From a checkpoint of a small mixture-of-experts model trained on Wikipedia.
Size: 11 layers, width 128.
Experts: 32 GLU neurons an expert, 6 picks a token, a softmax router.
Training: a variant of Adam for the experts, 579M tokens, 4866 steps.
Below are experts of layer 8 (counted from 0) of a mixture-of-experts language model. Rows are named router (the router's row for the expert), gate (a neuron's input weights, with its number), up (a neuron's input weights, with its number) and show model dimensions 0-127. Each number is 128 + 32 x the weight over its row's rms, rounded and kept within 0 to 255.
Before each expert's rows: a language model's description of what the expert responds to; "mostly gets" lists some tokens that are sent to it at least half of the time. This comes from a sample of Wikipedia text that the model never trained on.

# expert 14
Description: Table digits and Cyrillic
mostly gets: "/a", "а", "и", " FW", "н", "е"
router [170 132 169 106 132 175 176 126 130 200 171 174  98 116 186  83  75 143  95 107 129  72  92 158 168 139 186 157  88 130 119 106  88 131 163 138 163 128 147 137 112  89 161 124 100 175 163 132  97 168  92 138 100 114 162  92  75 167 167 193 109 122  95 159 128  80 109 135 145 167 135 129 191  87 130 114 129 136 167 122 132 114 177 158  74 130 131  68 151 100 125  79 142  80 173 200  81 152 107 150 144 130 112 139 149  84 115 123  79 140 107 108 131 126  94 132  95  93 154 140 119 113 104  93 112 165 180 148]
gate5 [172  68 188 168  72 129 115 187 128 127 123  83  98 134 116 122 154 157 152 130 123 104 134 156  94 155 132 128 105 155  87  94 162 143 105 152 166 148 124  65  94 139 125 161 167 145 135 109 145 109 107 179 108 132 132  86  78 123  51 170 128 118 125 138 130 155  95 113 169  80  99 142 179 129  59 115 164  81 126 158 118 139  74 112 102 147 145 121 119 120 200 153  72 137 113 167 172 132 100  47 124 114 113  86 148 169 126 133 143 174 138 114 145 129 131 173 112 129  86  74 122 154 127  85  97  41 121  78]
up5 [136  87 156 185  73 151 135 169 136 121 143 106  72 147 144 104 142 102 141 162 110 133 117  82  92 136 132 146 112 157 138  88 187  89  98 132 133 131 103  89  50 180 171 153 121 136 116 153 113  73 109 126 140 131 151  97  99  96 109 119 153 105 103 110  68 123 149 140 108 120 113  87 136 111 134  87 153  27 112 175 136 214 115 152 118 132 158 168 141 132 163 131 149 110 109 114 147 155 110  86 121 113 144 173 172 137 114 182  46 140 192  88 114 114  77 132 163 129  65 106 149 140 149 117 190  78 152 117]

# expert 56
Description: Syllable-start word fragments
mostly gets: " con", " Con", " comm", " Bar", " Pat", " sub"
router [ 89  88 109 138  68 136 179 151  98 127 145 109 134 141 130 124 168 102  83  76 132 159 110 132 182 142  98  66 238 127 109 117 103 176 121 160 147 131 108 100 105  54 105 138 159  93  64 146 113 147 192 153 121 148 145 114 138 151  80 108 164 140 157 128 109 138 169 127 118  78 118 127 107 125  81 122 136 149 116 123 135 179  73 148 124 168 121 144 163 113 128 184 121 147 150 149 146  80 122 130 195  74 104  99 102 162 193 118 147 162 138  98 137 186 149 141 122 136 162 147 117  78 159 157 150 200 144 156]
gate1 [131 147 186 104 128 151 115 151 108 137 144 174  98 147  94 155 156 157 133 122 107 137 183 166 160  78 114 149 108 125  91 169 104 118 126 171 113 123 164 146 116 132 158 177 175 142 173 139 197 122 114 101 126 202 111 127  94 139 115 120 103 128 162 156  85 189 102  67 155 144 125 112 139 139 135 162 149  85 130 101 163 113  67  93 137 154 182 104 122  54 196 161 109 164 101 138 166 144 138 184 150 120  58 158  75 126 131 126 107  88 175 128 147 133 106 141 163 147 193 138 165 130 147 111 102  56 188 111]
up1 [124  98 145 132 176 127 130 121 123  91 109 158 128  45 168 144 138  98 155 137  77 116  78 148 114 157 159 115 115  96 153 134  96 137 150 161  73 170  89 123 190 109 146 157 172  72 132 127 130 131  91 134 173 120 177 134 148  97  86  80 109  97 123 193 126 110  67 140  30 103 144 211 144 105 133 146  90 122 134 122 119 182  91 135 125 127  98 121 137 121 101 108 107  99 109 168 122 178 164 107  94 155 122 111 113 158 135 130 109 103 149 158  98 102 156 197  67 101 171 191  90 119 164 166  88 114 133 153]

# expert 12
Description: Place-name endings
mostly gets: " York", "ford", " London", "ville", " Washington", " Chicago"
router [ 86 106 211 111 148 139  84 167 149 121 128 144 173 182 181 100 155 152 181 143  86 179  98 104 139 175 148  98 170 133 173 122 172 108 167 138 133 116 106 136 124 146 115 190 142 121 140 113  68 142 182 110 105 115 160 137 118 137 138 129 114 166  80  98  39  65  52  92 102  92 143 110 120 134 160 126 151 117 125 131 137 116 158  61 121 109 118 149 166 116 154 111 147 186 125 149 142 172 162 168 120 152 150 174 130 145 124 135  99 105 156 114 114  74  98 126  85 159 157 117 119  53 115 116  79 112 115  69]
gate8 [100 133 107 146 113 139  83 146  89 128 115 177 114 105  96  69 103 142 138 136 125 121  90 112 111  97  95 109 139 120 130 119 131 148  90 131 108  68 107 204 150  56 106 133 121 127 143 125 160 109  94 171 167  53 120 116 152 167 186 127 123  79 137 109 143 152 155 204 122 194 146 136 106 157 104  87 155  79 136 131 153  94 120 101  75 168 135 104 116 113  85 149 116 150 136 141 146  19 159 145 128 203 131 124 154  89 137 134 153 180 112 176 156 157 168 144  96 124 154  67 140 104 150 140 157  94 143  65]
up8 [135  97 122  77 138 114 119 105 133 154 118 139 150 106 169 122  89 153  69 122 156 109 111  81 115  71 155 139 172 109 102 107 155  91 182 112 168  56 145 146  93  95 137 147  76  59 134 127 126  83 147 142  77  92 159 164 126 170 116 142 110 121 129  85 206 141 162 141 126 129 156 199 118  99 129 148 169 155 161 189  95 140 143 120 149  42 133 113 114 194 153 153 107  96 114 117  80 150  85 191 102 116  79 137 105 163 147 121  77 129  84 106 137  94 154  92 137 111 140  83 120 167 142  89  97 162 141 126]

# expert 43
Description: Numbers and units in infoboxes
mostly gets: " re", " −", " JPL", " mi", " sq", " ±"
router [129 175 164 159 186 179 149 143 121 148 131 134 130 132 111 160 152 134 133  65 161  90 124 171 112 168 140 166 124 158 139 147 118 128 118 138  64 100 160 150 127  90 162  87 125 196 160 127  76 152 146 150 101 128  72 112 185  87  68 102  66 143 125 151 114 125 160  83 155 120 145 198 109 152  74 128 116 116 140  94 148  53 129 168 115  99 174  57 113 129 110 120 134 125 171 129  85 129 132  83 164 131 107 164 152 157 117  91 115 175 152 154  91 154 122 121 165  86 173 191 171 156 119 174 142 110 178 138]
gate2 [123 139 139 109 182 113 138 158 193 199 166 135 108 142 120  35 161 162 146 130  88  92 165 169 176 116 146 145 119 159  99 189 163 134 156 143  84 134 140 135 130 126 154 180  87 122 112 127 113  94 136 100 123  97 150 135 118 116 167 141 146 140 218 153 103 196 108 130 127 123 138  70 162 158 122  93 110 179  97  80  98 121 110 104 181 197 207 112 183 104 120 143 165 135 130 148 160 112 153  97 100  79 131 189 157 154 125 129  85 108 143  99 156 131 134 120 102 129 121 113 113 152 142 135  85 134 110  62]
up2 [ 95 148 154  88  77 172  95 161 151 156 126 202  97 195 145 122 143  98 130 131 125 158  79 118 109 153 115 155 121 150 105 167 169 148 141  98 135 147 131 135  88 124 133 122 110 145  78 180 142 128 160 168 146 105 163 133 189 119 143 169 121 142 156 190 113 163 128 159 143  98 224 100 105 177 138  57 175  53 130 113 151 121 153 152 146 134 144 143 107  99 123 105 127 128 195 105  96 167 104  84 164 121 184 169 122 159  68  73 177 145 168 121 137 119 151 130 140 167 123 135 188 111 130 102  92 123  86 140]

# expert 55
Description: Vowel-consonant word fragments
mostly gets: " sur", " Har", " en", " appro", " Bel", " Nor"
router [126  54 106 147 106 116 112 158  67  76  94 122 207 148 187 150 198 148 110 144 112  85 170 117 165 103  78 117 113 117 149  82 112 171  83 139 147 138  98 118  85  68 141  98 173 114 111 163 119 170 143 126 120 123 160 110 154 113  95 105 137 138 151 186 104 148 137  74 139 145  82 128  87 136  68 136 144 193 122 176 129 198 121 166 155  74  95 134 161 106 148 153 184 121 117 183  86 133 124  97 151 129  94  91 164 153 175 139 188 109  96  96 121 134 140 102 120 134  97 114 105  98 134  99 108 142 161 143]
gate1 [140 155 158 180 101 138 127 180 155 101 144 122  65 129 103 142 163 141 166 119 136 122 110  84 138  93 100 136 182 153 132 109  80 140 146 107 132 115 107 106 119 210 105 140  97  78 139 126 145 167 151 142  77 166 144 147  61 111  96 133 107 140 159 164 108 171 158 163 134 130 123 148 104 182 155 137 162 101 128 137  90 129 164 141  82 119 157 126 101 118 180 145 126 153 145 113  99  76 133 143 131  99 119 113 107 182  96  72 135 103 164 157 134 123  28 175 213  74 123  81  84 153 196 111 108 134 163  77]
up1 [125  97 147 139 116 104 117 161 140 158 145 152 158 108 122  69 107  80  96 123 152 148 203 163 116  92 107 162 104  90 130 132 170  42 110  70 180 148 144 193 140 122 121  98 104 111 124 151 154 159  77 140 126 184 154 189  74 137 115 111 151 142 137 129 115  91 126  51 152  99 144  76 186 105 124 173 178  97 153 127  96  91 166 115  99 168 104 192 119 100  95 108 136 199 140 149 120 156 130  98 105 129 199 133 120 102 153 166 166 178 123 125 116 135 122 169 105 127 128 138 110 164 151 107 147  91  99  83]

# expert 57
Description: Capital initials of names
mostly gets: " F", " K", " V", " B", " Z", " C"
router [151 102  94  85 136  82 162 124 180 148 123 163 129  57 173 121 103 137 105 127 167 132 118 168 118 203 138 115 128 149 132 110 120 112 110  66 171 155 123  69 188 118 188 170  54  76 116  96 134 117 141 158  98  87 175 192 128 169 111 110 174 193 121 134 156 171 124  97  56 133 115 112 176 124  54 151 149 122 164 150 138 171 103 125 123 144 114 113 150 127  95 138 115 115 180 105 146 132 132 163 132 142 112 174 148  90 107 131 117 153 127 140  97 115 167 165  65 107 159 119 143 137 126 138 138 170  76  76]
gate1 [168  90 135 101 134 123 166 124 162 150 127 182 162 105 185 118 123 141 105 103  95  86 168 145 120 126 156 202 111 102 111 142  72 193 151 143 112 188 101 113  89 133  85 136 119 142 150 132 126 145 107 121  89 155  95 116 101 148 131 146 105 147 112 120 124 133  92 117  91 130 164 157 154 199 128 116 208 195  98  65  87 121  98 105 159 166 229  69 155 125 134 148 204 133 108  96 138 111 116 168  83 131 120 119 112 117 122 108 134 143 193  92 210 133 139 169 153 137 113 123 160 152 117 135 139  88 124 117]
up1 [ 98 114 110 119  73 142 178 131  85 154 106 149 149 119  92 112 176 117 105 130 115 141 120 168 150 107 113 113 177 102  80 155 128 115 181 112  98  90 175 141  87 194 110 105 107 150  97 164  61  66 136 125 103 168 100  88 114 165 116 121 167 102 119 107 153 136 151 172 178 111 149 156 160 148 104 129 128  84  85  85  77 176 122 130  83 136 114  74  91  86 156 125 102  85 112  86  59 160 127 113 158  99  88  96 215 118 122 139 206 126 128 151 126 102  99 133 156 164  89 139 139 150 188 128 158 121  88 126]

# expert 50
Description: Determiners and possessives
mostly gets: " its", " their", " the", " his", "The", " very"
router [120 132 117 146 127 114 125  99 105 228  98 125 136 126 143 152 101 110 127 124  57 177 171  76 127  94 141 100  75 171 146 179  69 148 118 115 111 157 137 157 172 169 105 173  85 123 155 133 136 116 157 121 152 122 154  61 142  72 120 116 166 118 103 146 111 134 107 101 159 139 178 163 105 162 159 113 103  95 136 141  90  36 136 101 108 151 137 162 156 119 122 128 108 128 153 194  71 167 174 136 147 174 168 150 126 121  76  82 157  78 145  98 191 110 153 145 101 111  89 150  93  96 112  82  94 147  93 141]
gate1 [119 107 131 159 183 162 114  95 114 161  93 196 169 114 122 108 111 117  87  62 126  99  72 126 122 151  83 135 131 103 130 109  73 129 184  66 196 104 141  80 145  91  97 140 110 126 210 128 118  74 105 108 128 165 143 106 124 149  60 119 175 126 161 111 166 162 147 160 121  80 128 137 108 154 149  98 179 129 107 131 147 151  95 143 174 150 130 129 143 205 132 130 154 125 132 165 120 160  90 156 122 185  98 146  75 127 145 163  80 142 101 165  57 115 149 132 117 138 107 122 180  63  84 133  93 136 123 133]
up1 [ 84 132  94 118 137 208 127 179 140 117 119 128 139 169 150 184 172 154 184 148 130 126 105 137 123 117 146 142 106 136  53 101  73 191 167 103 122 155 143 143 190  64 120 138  62 137 124 134 143 114 135 191 182 159 172 132 116  89  67 119 136 170 111  81  98 159 107  96  53 108 119 166 193 149 136 142 153  98 139 164 131  95  80 125 136 146 167 129 110 164  93 130 153 137  72 107 135 140 135 134 153 152  80 178 124 121 151 104 185 125 109 104 133 118 161 100  56 130 102 123  96 144 123  99 162 135 130 169]

# expert 28
Description: Of, the, all
mostly gets: " all", " All", " And", " among", " Pet", "-T"
router [ 83 138 117  70 125 103 131 119 189 131 147  79 128 113 156 136 128 118 116  79 125 162  99 158 138 168 172 129  80 126 106 119 205 173 147 141 164 123 123 125 114  64 110 178 126 134 112 127 204 130 102  47 168 124  88  40 165 155  92 162 118 151 127  30 144 132  86 104 115 128 201 144 179 169 109 140 107  99 152  57 131 162 144 109 131 161  86 132 109 111 116 134 112 127 169 167 118 182 149 123 140 123 166 167  65 158 141 179 120 130 125 121 150 123 106 134 118 163 150 114 113 127 119  87 146 112 114 116]
gate0 [162 145 131 161 141  82 106  99 189 110 120 160 127 117 162  93 169 152 147 114  86 120 133 166 111 119  87  80 105 156 202 156  80 165 138 137  99 172 121 188 151 197 109 153 148 135 180 160 148  54 141 141 130 139 143  98  66 146 120 142 140 175 163 153 150 117 183 134 109 110 132 117 198 121 111 136 160 164 156  81 136 115  98 145 207 119 111 157 132  81 135 187 117 164 144 102 137 135  91 133 188 160 111 107 137 154 108  80 142 103 130 148 164 144 188 141 119 121 142 111 189 173 143 102 112 130  64  86]
up0 [117 110 130 108 181 146 112 117 113 119 104 135 187 135 218 120 173 163 120 107 119 103 117 142  44 100  88 113 130 131 102 179 174  85 109  88  72  97 143 147 107  67 169 114 161 122 115 155 141 133 102 122 158 115 100 104  74 184 145 143 151 142 194 111 132 131  92 157 124 131 122 103 146 103 107 111 144 163 158  99 185  75  67 169 141  89 162 102 112  97 123 121 129 111  98 133 107 178 149 155 143 162 178  89 166 168 153 178 172 168 132 147 101  97 137 148  87 132 166  84 142 140  81  90 149 121  62 169]

# expert 45
Description: List separators
mostly gets: "\",", "',", ");", "),", " including", ".,"
router [227  42 141 147  96  99 115  82 182 148 114 114 114 134 149 178 133  88 141 109 127 166 151 112 110 102 134 137 180 111 120 133 120 119 104  93 130 110 140 127 130 158 154 149 140 161 194 163 106 127 125 125  55 153  88 144 134 139 155 116 138  99 140 103  90 160 138 174  93 189 159 132 141 156 178  79 105 108  96 116 143 122 160  93 153  91 163 180  83 178 121  94 102 134 114 134 116 128 108  96  81 116  96  91 113 155 125 137 108 101 186  74 163 154 190 104 108 122  26 101 155 153  98 138  80 146 139 131]
gate1 [165 104 145  79 118  56  94 146 158 142 172 138 123 136 101  96 122 135  91 120 119 155 129 140 177 129 126 194 193 147  64 118 120 108 193 143 131 121 107 107 195 149 107 138 166 133 230 137 132 165  81 133 100 199  83 149 150 112 134  97 127 142 159 167 102  84 138 134 107 148 134  89  98 119 170 110 160 167  87 167 138 172 145 103 113 173 119 100  91 111 156 125 108 160 157  97 168  94 144  98 141 152  76 113 104  77 118 158 172 116  82 140 134 125 153  91 116 101 126  65 135  95 131  79  72 124 158 154]
up1 [ 78 138 168 169 122 116 110 113  95 172 124 157 129  62 132 136  47 113 167 157 138 189 122 117 116 147  85 122 131 141 133 140 112 112  77 180 162 177  89 171  84 117 118 221  49 150 125  55 176 112 145 136 180  84 156 104 100  83  75 118 113 110 156 155 166 136 143 174 125 110 100 109 131 113 123 158  96  49  79 129  75 168 150 114  91 122  99 134 150 114 126 150 160 148 144 140  91  87 116 132 106 145 170 160 123 144 111  92  87 131 112 138 126 130 102 125 128 204  91 140 136  92 124 121  90 116 124 122]

# expert 61
Description: Clause-ending commas
mostly gets: " which", " where", " when", " while", " However", " if"
router [168  94 116 133 136  85 107 107 152 185 149 158 127 101  59 110 158 106 159 110 119  80 113 101 108 104 138 161 183 129 131 114 106 175 133 142 142  98 163 123  86 167 121 128 145 182 130 144 149 132  92  89 140  84  85 167 135 109  97 126 171 137 138 183  88  89 105 142 119 135 149  96 126 194 185 118 140 103  73  74  93 167 123  58 144 115 121 158  74 138 172 165 115 141  57 121 135  96 114  81 137  75 150 119 149 116  82 162 107 118 112 122 138 155 114 171  92 200 104 116  96 133 122  37  78 142  88 133]
gate1 [109 193 156 154 119 143 164 113 115  90  93 132 170 107 127 196  76 147 130 148  81 184 112 114 154 132  64 126 154 118 122 126 149 103 142 169 116 117 148 143 158 150 199 152 140 144 124 167 151 166 151 119 107 151 103 147  73  87 141  95 118 164 204  78 103 133 185 150  58 158 153 188 154 166  95  86 139  92 155 138 139 124 149 134  94 108 183 138 107  92  94 118  83  99 111 156 168 150 113 161 153 132 125 141 140 157 173 151 166  62 173 129 122 130 164 111 135 125  83 131 175 117 125 186 136  76 183  96]
up1 [121 118  88 100 125 146  85 130 148 129 139  35  63 108  82  87 156 106 161 125 141  91 146  84  95 120 182 180 149 151  91 139 146 142 105  81 128 116 140 117 150 109  56  96 123 118 114 123  93 164 119 140 140 105 160 118 111 191 111 116 115 102 108 145 101 129  82 103 159 155 132  82 117 117 134 187 101 132 105 117 124 138 113  89 125 159  84 131 139 107 154 184 165 155  69 151  65 116 143  74 169 141 154 154 168  77  99  97 116 143 102 158 152  90 125 224 116 188 159 137 127 158 194 115 116 140  83 166]

# expert 24
Description: Titles and 'of'
mostly gets: " Minister", " President", " jud", " president", " Chief", " territ"
router [ 75 110 109 103 107 127 131 101 138  65 169 144 130 120  83 148 178 115 128 146  72 189 111  98 103 148 138  74 123 121 106 152 143  95  98 197 147 121 119  91  49  72  91 147 124  74 120 118 133 125  47 124  95 138 128  75 135 147 153 112 116 154 117 100 158 173 121 165  88 123 192 109 119 117 149 126 104 146 156 125 202 165 183 101 171 174 146 106  98 145 142 124 117 139 160 138 122 187 134 176 182 126 153 110  92 122 168 146 115  88 145 157 133 132  59 155 179 173 119 162 120 144  67 141 125 100  93 112]
gate0 [137  57 153 120 174 130  98 106 220 164 124 167 107 111 177 159 126 129 136 125 120 170  96  98 121 161 159 132 119 109 143  78 144 121  97 117 137 109 104 157 113  70 122 149 134  97 159  73 114 107 113  92 149 121 164  90 118 117 135 114 112  84 120  99 113  76  90 143 104 116  80 115 145 139 172  79 121  96 100 135 150  90  86 134  81 163 194  67 170 112 122  90  86 106 150 134 127 148 153  93 159  79 134 110 170 191 157 213 114  96 159  83 149 105 124 112 136  96 112 109 190 128 165 125 134 151  43 126]
up0 [152 140 159 114 167 143  96 138 179 141 147 131 120 173 130 168 125 114  96 128 126 140 137 158 109 120 161 123  93 157 130  89 132 134  99 207  89 104  96 156  83 155 139 122 148 189 146 116 159 179  75  68  87 127 148 133 139 141 114 108 137  49 126 102 142 134 153 108 154  82 133 123 123 125 113 149  37 115 167  95 150 115 112 238 158 166 179  53 136 144 121 133 161 126 153 125  99 182  91  98 128  88 116 129 111  54 123 183 128 100 110 136 141 213  97 162 142 139 166 124 129 160 142 101 123 114 115 155]

# expert 27
Description: Headings and table data
mostly gets: "History", "|---|---|---|---|---|\n", "|---|---|---|---|\n", " Apps", "|---|---|---|\n", " Votes"
router [107 104 113 147  99 136  71 151 171  83 159 105 159  63 141 107 125 160  82 114 106 138 124 159  98  96 146 143 186 131 102  94 170  88 166 177 191 124 112 128 179 142 183 136 168 161 179 123 177 136  80 121  71 197 134 105 135 133 179 102 106 104 179 144  82 162 151 173 177 165 151 126 116 102  97 138 150 146 136 106 141 143 181 129 152 103 164 155 123 171 163 145 106 156 176 107 151  83  80 164 135 180 123 123  94 142  93 128 105 100  70 143  84 151 110 154 168  94 167 160  77  86 117 135 106 135 149 126]
gate1 [150 143 206 132 107 116 148  92 112 158 141 170 176 164 131 126  77 107 158 201 145 114 118 124 134 188 129 120 131  93 156 141 126 122 195 128 139 137 198 131 120 112 109 156 124 159 126 134  76 175 110 125 132 130 108 106  87 121  96 106 126  80 123 136 106 153 129 123  88 124 145 102 142 135 122  85 169  81 119 134 134 223  96  71 116 138 115 149 105  99 108 172  49 140  99 147 122 154 103  98 183 158 150  64  96 168 130 179  77 135 160 145  94  69 136 166 151  99 124 121 126 134 189  61 154 164  88 153]
up1 [ 50 170 172  94 159 200 147 160 131 107 193 128 178 146  70 114  90 133 118 163 150 125 102 154 120 120 143 127 153 137 126 121 134 136  83 137 132 158 123 131 101  76 123 108 125 141 148  46 151 148 103 102 150 130 178 107 123 146 146 161 139  81 138  84 166 102 175  73 169 183 164 176 148 185  91  86 114 162 102 158 127 142 116 113 131  68 131 126 104 116 131  97 209  93 111 124  85 118 150  96 118 144 118 124 115  93 132 135  90 115  86  96 135  97 141 129  68 103 133 136 169 188 118 115  67  82  83 166]

# expert 36
Description: Mid-word Latinate stems
mostly gets: " agre", " present", " init", " resp", " reg", " acc"
router [ 91 127 138 186 128 142  99 172 100  94 108  90  81 138  95 184 119 157 108 127  83  94 156 100 182 145 122 132 165  83 156 109 143 152 174 142  86  90 110  58 109 112  91 169 128 105 102 134 175 158 169 124 163 137 133 156 182  86 112 138  84 113 151 168 175 126  41 151 203 157 105 155 106 146 150 128 116 160  99 174 146 143 130 147 110  97 108 170 118 170 183 110 116 123 148 132 152 135 188 146  64 146 169  90  92 179 106 140 122 150  96 112  86 163 142 149 174 141 124  98 103 127 101 130 105 141 175  70]
gate0 [148 109 142 104 132 112  64 207 170 100 153  82 115 117 143  71 187 113 117 145 111 113 114 126 191  70 127 157 132 171 115 154 146 150 140 190  99 141 130  77 176 161  86 184  66 147 146  81 179 134 116 117 133 145 148 110 140 127 151  95 152  91 149 169  79 172  91 150 122 113 113 154 125 139 108 160 206  74  94 133 161 140  92 193 168 140 136 120  97 146 112 110 135 147  75 149 126  91 111 195 161 127 162 142 103 153 161 142  92 179 178 122 114 150 107 143 113  93 119 103 135 127 104 116  77  98 113  82]
up0 [ 89 155 151  94 191 121 118 160 167 134 146 114 172 151 156 110 146 181 152 161 121 150  93 134 134 148 164  86 143 128 159  97 133  32 146 154 129 126 112 117  82 147 164 159 186 163 189 124 153 126 115 121 147  86 128  84 140  82 103  87 117 111 138  64 179 182  57 152 167 155  87 165 110 181 121 113 149 112  99 100 144 119 150 157 173  95 137 141 159 113 162 167  92 179  90 109  69 110 137  94 147  87 155 156 143 103 140 128 130  99 113 113 152 134 152 124 127 172 138 111 191 173 156 179 174 155 117 182]

# expert 62
Description: Prepositions after verbs
mostly gets: " with", " during", " against", " among", " between", " including"
router [142 109 119  84  73 120 133 141 152 132 128 101 111 152 172 171 154  91 159  92  89 108 201 157 122  91 177 119  96 169  66 148  60 118  90 110 111 133  97 163 116 164  77 132 144 160  99 164 148  88  72 110 136  75 129 149  87 114 136 181  79 133 171 123  92 160  88 144 119  96 123 166 186 117 119 176 108 166 110 146 104  98 117 115 130 155 173 121  34 136  93 108 161 153  82 146 179 146 176 101 138 106 129  95 155 105 112 138 127  95  91 133 162 151 150 180  90 124 130 121 185 167 167  92 148 143 107 152]
gate0 [139  71 135 167 115  73 118 149 196 162 169 155 145 117 171 100 191 123 110 169  88 101 159 163 158 153 126 153 116  85 115 142 100 150  94 132  91 139 124 134 133 143  87 128 131 131 168  84 160 185 105 128 153 109 116 169 192 108 149 141 156  97 146 163  87 140 100 131  87 170 120  53 153 143 126 123 139  99 116 132 142 104 137 138 179 118  85 124 131 173 171 161 159 114  99 152 203 190 121 132 147 176 105 152  99 105 130  95  93 138 108 164  95  55  82 188 204 152 174 153  87 119 127 100 114 148 156 120]
up0 [132 131  77 118 128 167 128  84  43 140 138 104 115  79 136 120 107 130 117 120 125 171  79  47 113 132 163 137 150 127 139 103 143 113 167 159  93 183 144 122 160  81 165 155 105 157 129 155 106  88 166 126  96 108 118 124 126 132 148 143 110 138 111 142 166  44 179 110 150 124 161 190 116 138 126 127 120 116 143 144 138 117 150 101 154 115 151 146 113  90  48  97  95 131 103 105  61  36 154 173  86 106 146 111 146 152 159 155 117 139 133  84  99 155  94  59 116  99  89 143 183 129  47 148 112 121  82 132]

# expert 53
Description: Verbs and verb endings
mostly gets: " has", " had", " used", " could", " won", " wrote"
router [118 157 129 126  66  86 113 195 164 133  97 130 100 137 105 113  87 131 118 156 139  89 188 164 135  97 154  98 116 114 175 146 104 138  87 129 126  96 118 130 119 175 141 158 173 176 101 120 152 107 127 124  93  96 110 125 137 123 147 137  81 120 195 151 122 155 113 131 192 168 114 145 113 113 176 149 112 161 107  93  84 114 116 114 103 148 123 133 104 171 167 176 123  98 122 135 196  81 137 121  78  77 170  77 113 107 126 149 114 157 122 126 105  68 190 141 165 171 107 106 203 149 211  56 179  93 153 114]
gate0 [158 119 127 140 138 165  95 159 164 124 187 114 152 138 127 141 108 149 148  94 117 137  74 104  91 164  69 136 117 173 173 173 157 149  94 161  94  51 141 152 113 156 131 144 154 108 155 145  93 133  75 113 139 149 193 139 105 183 100 136 141 105 111 100 156 161 155 168 139 122 120 139 155 166  83  80 100 138 139 147  87 138 177 125  89 147 168 165  67  98  94 139 100  76 133 143 172 145 130 129 132 122 157 135  95 156 105 204 153  95 156 168 147 208 126 126 158 121 145 130 176 204 129 103 134  65 198 121]
up0 [ 84 115 126 171 126  98 118 142 230 160 126 156  91 169 176 146 109  91 137 167  81 192 134 126 164  81  83 129  98 113 150 173  86 131 112 112 139 146 137 124 123  95 124 104 112 111 117  90 171 154 100 132 115  97 161 118  23 149 127 150 119 149 138 145 139 140 179 122  98 113 135 135 137  81  33  90 138 151 212 140 136  97 127 156 116 110 112 155 109  90  98 102 133 108 119 121 153 171 105 118 125 136 112 153  64 109  67 145 156  41 158  97  91 106 133  89 120 110 121 138 114 145 159 169 161 136 151 155]

# expert 7
Description: Law and government words
mostly gets: " law", " dis", " Law", " Council", " Court", " profess"
router [137 112 111 158 152 123 141 125  86 123 117 200  90 118 168  70 203 130 160 146 140 133  88 125 131 108 112 140 165  76 167  65 134 165 112 112 134  87  77 108 119 122 119 159 198  84  98  98 120 116 141 100 105  89 182 105 132  77  95 109  92 113 141  98 113 151 120 193 151 110 114  92  75 151  76 140 135 112 122  93 193 138 146 108 109  82  97 154 142 159 172  92 104 104 120 151 108 120 179 110 174 169 131 103 147 156 177 117  96 192 136 145 136 131 107  88 102 133  97  87 178  60 132 108 140  99 113  57]
gate2 [161 114 151 102  84 170 117 130 131 186 104 154 122 150 106 127 139 123 198  80 131 204 124 111  68 166 122 195 130 138 133 155 113 162  99 170  61  95 119 107 122 111 136 211 117  95 185 161 142 113 121 145 118 110 101 105 187 176 150 115 130  47 114 115  92 133 130 152 140 128 141 170 122 122 142 127 132 168  83 148 155 104  44 100 104 133 132 124 115 164 121  95  95 205  99 120 105 116 137 106 144 154 123 146 136 140 140 103 145  89 162 170 177 113 122 145 107 113  81 118 125  85  62  85 141 121  56 105]
up2 [ 86 118 161 168 166 129 135 142 118 146 145 149 104  83 116 202 109 153 130 149  72 118 120 120 186  75 113 146 140  53 107  98 148 162 130 139 165 112 152 156 209 216 113 160 113 122 126  83 105 180  91 133 155  90 117  62 115 133 135 154 112 172 136 180  96  98 163 195 175 118 130 112 135 140 141 132  62  96 134 163 175  92 110 119 104 128 168  93 135 126 175  74 161 108 151 118 104  73 143 122 119 140 165 186 128 134 118 126 130  82 130 123 140 123 134 123  96  96 112 118 105 174 171 100 157 149 112 199]